config = dict(
    n_layer=14,
    d_model=512,
    n_experts=64,
    experts_per_token=4,
    d_expert=64,
    d_shared_expert=0,
    activation='swiglu',
    moe_layers=[1, 2, 3, 4, 5, 6, 7, 8, 9, 10, 11, 12, 13],
    router_score='softmax',
    normalize_top_k=True,
    routed_scale=2.5,
    balance_loss=0.00012,
    balance_bias=True,
    init_std_router=0.0315,
    lr_router=0.000873,
    vocab_size=32000,
    norm='rmsnorm',
    norm_eps=1e-05,
    tie_embeddings=False,
    optimizer='muon_variant',
    lr=0.0083,
    beta1=0.95,
    grad_clip=1.0,
    batch_tokens=[65536, 131072, 262144],
    seq_len=512,
    train_tokens=651400000,
    steps=4643,
    dataset='wikipedia_en',
)
Below are experts of layer 2 (counted from 0) of a mixture-of-experts language model. Rows are named router (the router's row for the expert), gate (a neuron's input weights, with its number), up (a neuron's input weights, with its number), down (a neuron's output weights, with its number) and show model dimensions 192-255. Each number is 500 + 50 x the weight over its row's rms, rounded and kept within 0 to 999. Numbers have three digits each.
Before each expert's rows: "mostly gets" lists some tokens that are sent to it at least half of the time. This comes from a sample of Wikipedia text that the model never trained on.

# expert 34
mostly gets: " Candidate", " List", " Act", " Genus", " Title", " Website"
router:462604505514474511421530563528530401556459633504474485445573483529487518496460486610497510494482573538574450537472557513432565432488438529549444403556589504547544482557341646435482525569571583
gate0:584498481512547428505503440508531493540523468559456423525408508440533523560542518601571402560402575550485520465457498448526524484501462540546489409602504548448461552448476446488466528582424464
up0:498538518460476477453431476435477483569519487504521499438482520513419426432479449497488533470567576472479521407479500506561422503481532461537432554493508464412460384548475470524503582466540416
down0:542515426509564572509544434547526526449473657476449560533505487435567542511503454544564511548470511472444529445417535561564537557413579593565504497419500469428557542483441533460535384498488519
gate1:443559553464533481440515516510515552472502505420431415475410504507537424451475519586551475518529490538512558519571454343477556473454537497447462433569499588526472467474406547523451446547536580
up1:517517478521466449414476522472445550543459457424448465505475566410567498557563505533548526513486502513457482416526575519466451463452400459514521511484487489518455483574535547435432564466437523
down1:449474436487567466454468503599472506488467407428497458531502493504413437516526512519497474513500533537495560497446518529638396461513485381465451499493502436531536480388497576458434419558487533
gate2:461518429438520409586536466554554482518577529523512519515508408507508577549545504536552533490476565559516545459385580486541465563567499489477604533516512548467485502491520581452560568579428477
up2:595497384445496500567611500542445487528564556492474508570408501440504508517425494526549425479531542461506587524455604558472536596509497475484570520481618488540446461427524492498484487518499484
down2:590454485532470575465566504532475484558452520493482427545479468480492555563513544494448465538430542490478410558500503505468572470522500458469545488488626522410497530507439508516437459493483508
gate3:442527547603384524445527450448432513586502420573454495572589484552501441378515461489479548509466460442458469526474562447527596436512517496489514523545449546544496441491625530522451573571468461
up3:521476440512522516597455543581489553521470522533555486484553553473404539500408451469552484547483501487543543492475562534491502505488525421539448499466581578522589505610458489426440589543546524
down3:529512372470583524549503499540482568523473488453557534573575542510409424514456580572467499474470493477568452475492430446548541373476455458563515488459540474470539479522464579425482480534482510
gate4:443512512409510584586526483478513449490574541530492592499425511438549472529489499469397473493618569462448488524505490544490597540501555461472450499484547578452490506568453448562504496465574431
up4:563502516517459526480477466501477558448494494427452615509387448422512348491573485480410449482517579482586457465430562531550519498465560414470485515441530447577484540475561502516470428468514485
down4:570543505499455463548474555525418524509514543598477585548437517607468539548471474500501359525429529512509492476504494493414470464488431449495558488631505438506503411478475452467501459494450490
gate5:499476443425486458612509493509515467495487514442560507544481429475569489490541475449530520382452561458442464396469533513474449524552431530524517422476447489538478498551497511564628560467484407
up5:382520584485447504511517545573502517471407453544483545524399437481488479577454493457463503600402497546559541510479411489489512487454388447448531484439439474591517542478453511517504375556508529
down5:480475590554507410556485562538503533495559504506505548533524522530493489535484415519478493562531610460466405473567471498486541539517454541572460454577590517426412549526351514581609464515501507
gate6:443492425482497581495603469569574503472491481488554545489516549561463575523423439439425550529519511462581579527501488460417493450469448484554471461511445637489476473412515554465528451553552489
up6:494499441436507512493407538496530488484466442398503509493494425573503491522510501361474520552464498571477434607479466435476457503461356484513523510425622462500477526477471543483567576470538492
down6:580512580413431558574515520488412407512428505520594488563508499607476560576547462477401505471465455541471528465536546542458536495461463504537481539420556559507489403517519554465480505513487432
gate7:529460523501518579580543517455467532485490474348552416513502554475450457456491446412531486493443521487557585550524503522477440451525532495474499512476500498497481642589561387565445427628444569
up7:457413519468459456509558486644583397563527463487606472415457522600479496427473522574436541431531494507506448515569557573510434520510533548498494483488544551520495553538528516470488442441531492
down7:493494482486514466468467443587470445487515554443613591413465444556496509533543480461531545508499553450478581494513592550471579405511514541533541519501500532523499550499566466470431485436482526
gate8:493568547437405533455485439647539577469503438481453553561517578509485457406514487453481510432404455461540549471525493541584569605477504520418580490480570450474510427437456615568426506473490400
up8:460568539501499544517495487599511578535552498426536605505530465514481478497379471521509516580521547617464507470531500533527448440473462439559451537525372607568505565414591509492564490535503486
down8:487542505620551512513466511481530543490494485528572529404553491423502486531567501477485511508514492464498504441559493495515496552502549524494540455590439382497510539465503518534543456491444403
gate9:456627433546410499544519535553478438487486475492465491518482587427617461487444529573534561415481499590542481444432484513494594600456464449471559495445422595485465497501442501445539448506605494
up9:499455499467469501547435629471436536532511511508506482486621578471511445454502478456438457486493424476528519583510471543537549609525401489512496512423451510470459537512491467474509461473569569
down9:588515528511477516540530506429518413530473552598478567524521574467558444472492458559402446546511485464548442565502501471438431428467539519458562527536523446558528543465493430528483575494498434
gate10:491483403574516520426514496448538468418474560536532481440543457477530486426359443555514472370518615510521486561457435495565501541556534510493468519507456435528504549564518518494530554536402462
up10:478481525511507500551497404491466503501461609483561513470550508553553469568486480498425471469603541448425484521586476514463454425534450483550567527531478451475511460468492486517471479492521493
down10:574537518522385515498492551485517490556538546493528565575458543504551532468504471445495511596547461415577580463552523443451489477472515521520544549423467448481540504497504483534488476541501554
gate11:531504552474425491532459571515506557494506464463517462480453466611469478577440433567533518522518384446571494496622557492568531472519400454524472494579472535510409526428555553480465487509471461
up11:393560517532435471515486595553489487501408447510466558483458509410472592583559441565432462464519549521429515465532423501486482452486465476505498443438488592496559419518524444511511480506594376
down11:447523514553547527471547498431435503466444549514523524479536511484483488470468515502511486417399485492512527492525533468498575473477513524547431550450519537443448438546520513444519421535463522
gate12:541564515491555486550475576558456557486500610492547446467529502464487510554536387515481506531517402495418547511502503596538584510451540590494581455463484416479496472475556492568535511490505566
up12:434496415471457393562485589466466494504531567548493562401490472525441531477537610494503396427593486583521613487557466532524515470479549565433494466497550499567512533522528485480584492512438549
down12:546548491490515473437504528562549506397497502447540492509440468442564573511560519552532548535515480539510494551495557518446507510540400435454549483482610531462461514465417470510481531574536440
gate13:468560503480534498460537443574503481439421533515496478493449574545567447559403469552576551497454429529464541505447490507448531480435505490525592515585418529505523547564415501587523526455499617
up13:526529474524510526478518461473440512410560435459495488523482477560466457554391575543456509498655468410515530454569480478589481464465551450525555534511539418496478488496524425388492529414522478
down13:463434560520517528480471544509534447485509443478597541442467477415531515547585506466531518600433487506438484518417483520455472560483489454427421467510627557487438452494461596460474560518546534
gate14:491535524451480492584464571428481532500454486524505447468503438508490457501567481522513473475451427452509501575535502549468466394449426537551626403550565449475536418513440517460530510507465321
up14:437479499475565547497459480483518439467489495581581549449469498515528427465507524532580419495450544458441597553504470491532473535463528479510603500526489554446505555450491518461480496486433563
down14:392534576500440543438528517464489497396410568581475590515509529461485577535514466573477565496484482424559536517452516501531490501455467496505462475536445538462459518621471513475440471457491517
gate15:504552473541452405506458517458508488523557578525450480521523488502549497569345500519503438454402544507574495508579572478515492496469437490477487460428459477559429484547554463406620509595495568
up15:513436413483583580432562431463472488549495447474580495511517514534505577514547439405497565494584543522473471474519580453438457512443430467543506598530568521522423487505440464562499516499481480
down15:473493541516523504587486475586451498556583577546546503557574553480530502535470488573509499501494494514479469477532460477526540554580514531505609444524527517449485475554436480543558541621483444
gate16:520526602514473573529537527372524584552427514467506440488572562506452393572425558507493465452489548557573526543460455492542540515543505551556455503465585524482407531586488485503590506498498470
up16:457493449576498574664492509558615485530438420526448418433605422468545470424535411544484522517548533527436454504557513515438547406503523481567467521545519429450579484498480489473466563557486463
down16:496491461568404474572445590551573481490470496493528452520493471499541489395526529537514459539497478513540518475551455612506515486396471519559519500498484483471428588571505432503468572498515530
gate17:486509583542407512518477423563530550469544516420472473547512532478560488429529514464555516465559554485489622560522500575494604532410515588546515527545516547543523528486532554498554499538515483
up17:561494476508479550483488427529508589418619488575472378460480554556585500573407492576597523465487615576502489435640514493431536476517562463454491488536470482506443388567559500466470548561444489
down17:466533474524506552499400484461531515443440506481537478508560584515545523505612475501500540491529522480511433518519637496450484426469496546487575477503510590467474441491527518562532469539477519
gate18:568427496471546408497374508472537482560478542527598540537531514596513537473588408537495485491462551483493520479483500525509483538519614487522516431502518548506564494469502462481512437547520464
up18:443506438400535444515514481588511523489484459524488522421590529477561611491558478434444496422493543502493570498541530455452463490548497434544468510573564529556524420459426595519426548554444480
down18:498558526548475486493446526540489543608383452537524491464491561516529576513620445530408472551481509429455535430429504480514453477473546487550513447498491519528459587477490543488500494465574545
gate19:596613428528513605513385578391476432536543528518518603464555547447480435443568437486392541488437538558409489465431460492507561514518455537496559445487566499534475503576468508487512517545550539
up19:571483570512477578510478511518550545541458477585480492440541542436511491521511435519383474415536512526560446471430542455530564492604434547368526462446435507512432534413545389500484565474494453
down19:628478463547534513525460567446430413487421540553529530593554560520464523525550528533595524484527457446317537424395482489462449478465492483509441561600542496430439497498540422497465474533496561
gate20:515496537514517517430476494547407533504587501545509474545473464522508537500575534480524606554502475499498519564464477441494462427448451492405596429440516525461409474547456534372479439499557540
up20:492571472543457463469584454446545524469496555517532505502557588403561602570469453568520529500413506507481489533500511461480488468484465455465522401476556571578458430452474480455515523420511439
down20:427517510501431514524492535482489545517521516438491470506501548450429415469549539585490455460497557466543458449456464521538481639551504489526512515501417426545531435402549572602438494494458477
gate21:466510462563544520541460448524523564498408467420434557458555392566521520585412446477565514408527530507458540495538520543451401478436571563491478558570458481491474472584576498500471607472538607
up21:537502516496504439488433472570516573445470456492535498414508536450551402526513490502487444454553489463525516496430443503452535500529607425374552533514539417471550617552489483546504562472417526
down21:489513513492530451539420441529529460537463432479472521455478410468539434434462490442427574534544393441563476444495554431402483526491498512474509375527543487522471440550513550480450509586406467
gate22:521501530407436554442543494551463658543450535506538515509512612500482492417514604593516449519532421523427473452597445527492483558531420538531611512487480558583458446477524457437492494496520482
up22:504499546514436511537503541483446501491472461526610459494535545504561428460498560459566457465559568560481480524516533530519384563538482605478525471470472564478586531556450550497516453450463561
down22:473452493488530529500478500515489539399546526503472567530508537607508502491497481471579523533546472512530439484543555503513519593504493455467500499475430505426551496483471520531530542499389503
gate23:417501457467546561539597494453503455474566347516403417492478587519530458519434475502520607433544489533486506433558432477421544522576513454576442459545471499520479490446508440510534528542536466
up23:453529487516481513536403560498436496344534518506451461462515513525501578452377500520530560513571516564561514592420478524539556504529541453501481401482549548449462480514402494482556539452480558
down23:448429456471549483586523477479535482567482579511538512521461484559504529584494485550517524523549519556461496530511568468457536366474466507559485463452521499612389510419491516490475498515524597
gate24:551491502479519524511487491507390499452476472547498469509602441500476466481475590520445549433423515529402539545596537544571568396613583515431446529519488469587462504380543522501464466476527485
up24:587535499420551523483461464433510519440487532457465529461480557585415548411389487486456420493435634470518486508639429579492530614527506520507420473597539483463518549481362542501428464531518507
down24:498543515430540461570490534593571489497560464491384493472494521472580502527469497445566516591442532520576533532410505534451495517440481510474514443527522505445592550412477520577511536545429499
gate25:568400415613513371462439528540557472478542480546445477477429563468488483416552407619573442437454472510401502477567489437500446587461490543547565450501483524538438457536440462520529401555522567
up25:533461492477604471524533529468505505536466483536483548588517506618497517528527611477457474565518478466585381445532504460525519424463415492503520519519402559529509433482523476496484465520508472
down25:456515500549443428498521479593539590510524427397492542535497484496505434417445520489498473569536420476515463441531491555408495457412453549502522416454500513497525394615482436509529608450519508
gate26:535508479431386419518584486522578469623574486477514466600507552491429500477601484498462478426453448470600506472521522601483502482535463489451558559552622501538501471536397525450415454536508449
up26:496381535484592464474484433477531495516436432430396545572542535459503524407495603474527443573452478398556446474463604530535485467510599546524427503530445451587502524495476493532469449504513492
down26:475432482508499467479520452504540518521505464555544450473486481518502571404538525495421543448441521479497533499374498491441482570512510569445508486517464478535505547520472448414472511451466414
gate27:516514471505617433456522507418559435560571595503517408485417481542477512525425471546522493484586506474565509488362582546480602470479529469449526478488480556571526436427461463486491500390499451
up27:524454557408515507546491524464530499468528419586552504510448437523497532467473470512542550609417445417494454421513518420507558515507537604398530563513482492512539588495452505479522535548463460
down27:551432501535545422545454483534564526517519520570505445421555545470503553557540505478460474581480495468546558453477522533583475513517475505497516506511499487483558570512426528643499581454445521
gate28:448577512555518554428475491456482485578532500455471473551472433507406456568481501464497504446469482422493486505531462500498507525411490475515551610547520501420540470533507558458475516509557489
up28:478472465510478516471475505538574482401541495469470381514535485502493498581476479449439516521446494617409436432491468493476417475554468546545496476440523501451424482452534422468494586431476491
down28:554532510460555455498512456471511466524567573482574528488495574506526586546586454467484483457460505545544420488440553516489578602465464589446555460511424463519491532532479510411440489419442534
gate29:503533521550453492523510452529506469599619505539407509509476518455467486489563529463523577508459321455472437483471520561458497531445516439434483466470510457468572526518449493451512516544582449
up29:518564567415419330516531483492614395501485626498516511545490435454495486503470524387476422471430514557510591434522464434490421455532502515427522568529526464398406489545464512434520413495435536
down29:480500542510489452481575511430445540475536436540524472528486549437572524475474519406477456500453450530523505454440508482470444498571524578506543510473451483472534540515544521506455492498509550
gate30:406463520580456491500505535460501486450501482479586543484515475414474456490510578527540514462479486492523517541496606436470620509459479550503591463496503537468468471467528489504552535565574531
up30:537474479483501521570514473594502506519529507477483501465619478485446569498468570555555572582573482543490534441499481474530461502458455537551501539530586487528343539493493468519550501512514478
down30:454554457500538449463441435519488501638427435446459463525543471486456484512469457514510407568462498504472465482471525463517487411540509470518574453435458421499514522472498562412498487453505503